Weights of a small mixture-of-experts language model, trained from scratch on English Wikipedia.
Size: width 160, vocabulary 8192.
Experts: 12 experts in each of 9 layers, 144 SwiGLU neurons an expert, 2 picks a token, a softmax router.
Training: a variant of Muon for the experts, 430M tokens, 5835 steps.
Below are experts of layer 2 (counted from 0) of a mixture-of-experts language model. Rows are named gate (a neuron's input weights, with its number), up (a neuron's input weights, with its number) and show model dimensions 0-159. Each number is 50 + 15 x the weight over its row's rms, rounded and kept within 0 to 99.
Before each expert's rows: "mostly gets" lists some tokens that are sent to it at least half of the time. This comes from a sample of Wikipedia text that the model never trained on.

# expert 3
mostly gets: "=", " (", "\n\n", " \"", "–", " ="
gate35:46 45 49 31 68 17 34 53 58 44 30 36 57 71 21 84 80 33 55 62 46 56 23 88 64 58 36 39 63 36 50 87 49 53 36 35 44 42 63 73 64 71 53 46 37 56 59 66 67 23 46 52 69 58 54 75 52 55 57 46 32 49 81 66 33 35 38 73 64 55 43 40 35 41 14 51 59 56 33 38 74 43 46 53 67 68 80 50 59 43 57 54 47 40 51 54 79 33 48 36 43 59 45 59 48 47 26 38 22 43 29 53 54 50 45 60 46 33 76 46 49 54 52 23 70 40 37 37 65 53 33 54 23 43 21 39 56 61 48 76 55 33 50 29 54 44 57 44 63 49 45 64 73 38 50 29 60 38 30 42
up35:33 43 41 61 82 27 52 57 42 51 57 75 33 34 65 24 47 53 50 54 63 50 85 18 58 51 66 37 58 64 60 35 28 62 52 46 49 42 49 25 57 27 55 46 54 62 30 25 21 80 25 51 29 35 35 14 25 63 26 56 56 41 33 41 43 53 73 31 39 51 63 63 55 68 90 75 46 55 62 75 26 46 50 38 26 47 22 52 53 49 37 47 59 54 48 60 28 73 64 49 55 65 65 47 52 43 60 61 67 80 40 47 44 23 39 74 60 63 37 65 65 64 62 66 46 63 54 67 26 47 57 63 68 36 63 46 52 47 58 47 34 67 53 47 52 75 34 46 57 37 60 45 37 45 47 48 44 51 63 75

# expert 10
mostly gets: " the", " was", " is", " his", " that", " a"
gate23:54 68 36 54 31 49 51 50 39 47 50 46 72 78 56 40 28 69 56 55 42 63 49 71 57 32 40 27 63 35 53 47 45 38 46 33 28 60 57 14 62 59 51 44 50 66 46 53 67 69 56 51 30 60 39 54 57 60 54 51 33 59 33 49 23 54 70 39 58 44 58 63 10 33 55 42 27 42 42 71 47 76 31 55 82 64 54 28 47 58 60 52 56 23 46 20 67 59 74 49 70 46 58 42 79 51 45 50 65 67 66 38 60 64 61 45 57 48 44 36 53 34 63 53 68 65 38 65 46 28 36 55 40 33 29 24 41 69 70 55 68 68 40 31 11 50 36 48 52 15 62 40 83 70 26 19 62 65 63 50
up23:44 52 36 48 50 46 43 44 24 58 22 74 41 34 52 62 44 17 46 35 39 37 56 61 49 73 29 70 66 56 70 57 27 62 62 60 51 49 62 43 65 48 49 52 48 33 39 42 63 49 30 74 59 55 54 37 51 76 44 36 74 56 48 26 66 37 26 37 45 35 48 21 33 48 58 77 76 47 40 60 73 15 17 56 38 40 51 57 54 25 44 61 35 82 70 64 53 39 49 40 52 32 62 32 74 53 46 47 51 61 41 39 69 48 54 30 47 33 45 25 30 71 76 48 51 56 62 57 22 71 35 66 31 50 36 50 51 63 46 69 36 43 60 29 66 67 71 82 47 50 43 65 66 72 45 83 43 68 46 39

# expert 4
mostly gets: " Democrats", " Nominated", " performed", " presented", " They", " constructed"
gate3:59 48 44 70 72 45 66 37 48 28 48 34 28 44 45 61 43 57 66 76 76 61 49 56 46 40 38 42 57 42 37 64 64 61 49 24 89 29 54 45 46 45 33 62 54 47 61 48 61 74 68 47 44 61 45 45 42 68 55 80 78 44 55 46 49 15 66 48 59 41 53 23 64 64 42 48 35 60 49 63 51 54 09 41 47 64 39 58 71 56 77 39 42 41 42 62 56 95 39 39 56 70 56 38 09 33 51 42 27 51 64 34 53 65 41 53 40 74 62 24 58 52 75 41 61 68 24 38 52 62 70 42 32 46 27 44 23 46 33 30 63 45 36 52 61 64 42 44 65 51 42 47 24 62 62 27 45 55 31 72
up3:46 40 42 23 32 36 55 50 54 53 45 65 43 44 73 55 39 48 39 54 58 57 51 52 30 40 45 52 67 51 76 36 22 43 30 70 48 36 42 78 36 37 36 51 30 47 36 42 42 62 43 48 61 33 54 62 50 36 42 31 39 51 61 48 56 50 61 45 22 46 38 41 39 10 68 70 82 57 79 46 14 42 86 69 65 48 74 47 46 55 43 63 55 41 71 31 54 22 68 50 19 52 70 83 59 55 53 61 82 40 37 43 66 51 33 60 44 34 37 42 72 68 44 56 46 61 75 76 28 56 52 53 77 46 73 49 66 58 68 61 50 46 60 31 41 44 85 49 38 26 49 67 55 64 36 36 45 31 53 39

# expert 6
mostly gets: ")", "%", " 2020", " 2006", " States", " 2018"
gate10:49 41 21 58 52 41 37 50 41 63 36 63 34 47 10 36 41 50 30 53 43 57 33 22 55 45 54 33 18 62 60 55 33 54 54 53 57 41 57 30 69 43 28 41 64 46 53 56 47 31 34 43 13 61 58 41 51 39 46 84 36 54 46 62 66 70 25 46 48 40 45 43 63 47 42 63 37 57 71 41 53 48 69 25 43 67 42 39 53 52 68 54 53 43 49 20 48 57 63 84 63 60 59 52 60 44 50 46 77 76 37 25 58 10 68 67 56 34 88 60 43 77 41 67 71 54 49 38 67 33 36 46 58 61 56 24 43 66 61 67 77 50 55 59 59 50 86 48 31 54 84 35 42 65 33 35 44 42 55 63
up10:53 73 62 47 61 59 58 63 50 51 44 50 38 51 78 70 71 50 54 57 37 44 62 69 25 66 38 54 70 23 32 28 64 40 35 42 60 65 45 61 41 58 87 54 66 62 33 46 43 67 72 51 91 52 49 60 47 44 44 16 56 40 57 37 41 40 47 51 52 59 57 45 70 55 52 34 31 46 55 75 37 60 53 70 60 48 63 54 75 31 28 66 54 59 77 49 57 45 69 29 62 33 38 35 33 49 57 69 17 31 41 78 37 87 30 60 46 48 30 66 48 49 35 48 38 39 34 74 26 60 57 66 57 47 53 40 57 41 33 42 26 32 48 26 47 46 39 45 58 24 11 48 71 49 47 61 65 73 35 29

# expert 2
mostly gets: " part", " made", "ated", "ted", " used", " became"
gate10:30 56 57 73 43 46 37 56 69 60 40 55 66 31 27 62 47 55 38 54 58 55 72 44 40 75 08 62 65 48 63 29 41 38 44 52 55 43 80 32 20 48 32 53 46 72 15 52 40 61 59 55 22 72 48 43 41 49 48 86 62 24 38 42 37 45 53 65 64 32 17 41 53 40 51 41 69 67 64 60 66 51 46 69 53 43 51 58 39 61 42 38 28 83 39 45 49 62 14 45 53 37 41 72 45 70 37 31 68 57 30 50 39 37 51 38 59 99 60 37 48 41 53 62 50 51 59 65 48 52 29 73 77 74 52 64 37 56 60 52 40 61 51 76 55 39 44 40 59 28 49 36 42 52 43 58 68 37 79 52
up10:67 50 76 58 59 38 48 55 83 65 34 40 42 39 48 58 53 46 65 45 53 55 66 34 71 76 68 54 58 17 39 34 75 24 52 37 46 46 54 71 34 57 50 47 21 37 37 49 54 51 50 70 52 73 51 71 47 42 51 51 42 29 31 41 38 71 39 48 49 52 29 52 42 38 46 51 72 48 72 34 71 30 57 46 24 42 38 39 70 52 64 51 29 32 64 36 49 29 43 49 35 17 75 41 50 68 06 55 41 40 59 46 56 69 40 38 30 45 86 54 53 75 63 33 54 60 57 40 71 46 49 56 43 63 62 57 25 60 55 39 23 41 64 90 66 43 47 58 43 47 45 31 42 41 58 69 96 52 45 56

# expert 5
mostly gets: "|", " |", "\n", "  ", "\n ", "\n\n"
gate35:56 45 29 71 50 35 54 44 48 45 67 55 48 49 72 55 84 36 59 59 46 59 32 62 65 42 62 31 82 74 77 36 14 46 66 43 79 56 73 35 38 22 36 61 47 35 25 61 65 41 43 50 42 53 35 67 28 30 40 51 69 41 17 31 35 43 48 73 65 49 40 56 68 76 62 43 87 49 33 56 52 52 21 18 44 51 39 55 45 68 69 46 45 68 66 43 33 46 56 58 33 46 62 51 46 56 48 30 74 42 52 39 25 46 71 25 62 53 43 49 47 59 48 48 49 30 68 24 54 53 47 30 69 33 45 80 61 58 65 59 36 56 65 50 68 55 57 61 36 37 40 25 16 59 59 53 51 61 44 39
up35:29 48 31 59 58 55 38 47 52 23 78 67 60 44 69 58 55 51 62 77 61 36 54 58 60 54 18 53 31 44 36 48 25 58 54 74 51 53 74 39 58 52 35 49 75 56 41 55 65 50 49 53 55 48 32 48 54 41 34 35 76 59 24 58 22 53 48 68 64 39 49 55 37 27 20 53 86 57 62 42 59 65 23 37 55 53 35 85 37 64 56 53 29 40 69 50 65 27 52 65 33 50 64 47 58 53 41 25 39 44 59 00 57 27 43 50 61 66 49 67 74 69 63 83 66 28 38 58 50 40 54 56 41 46 38 82 34 40 64 61 68 59 47 54 56 34 63 53 52 30 64 46 32 36 40 54 56 27 50 31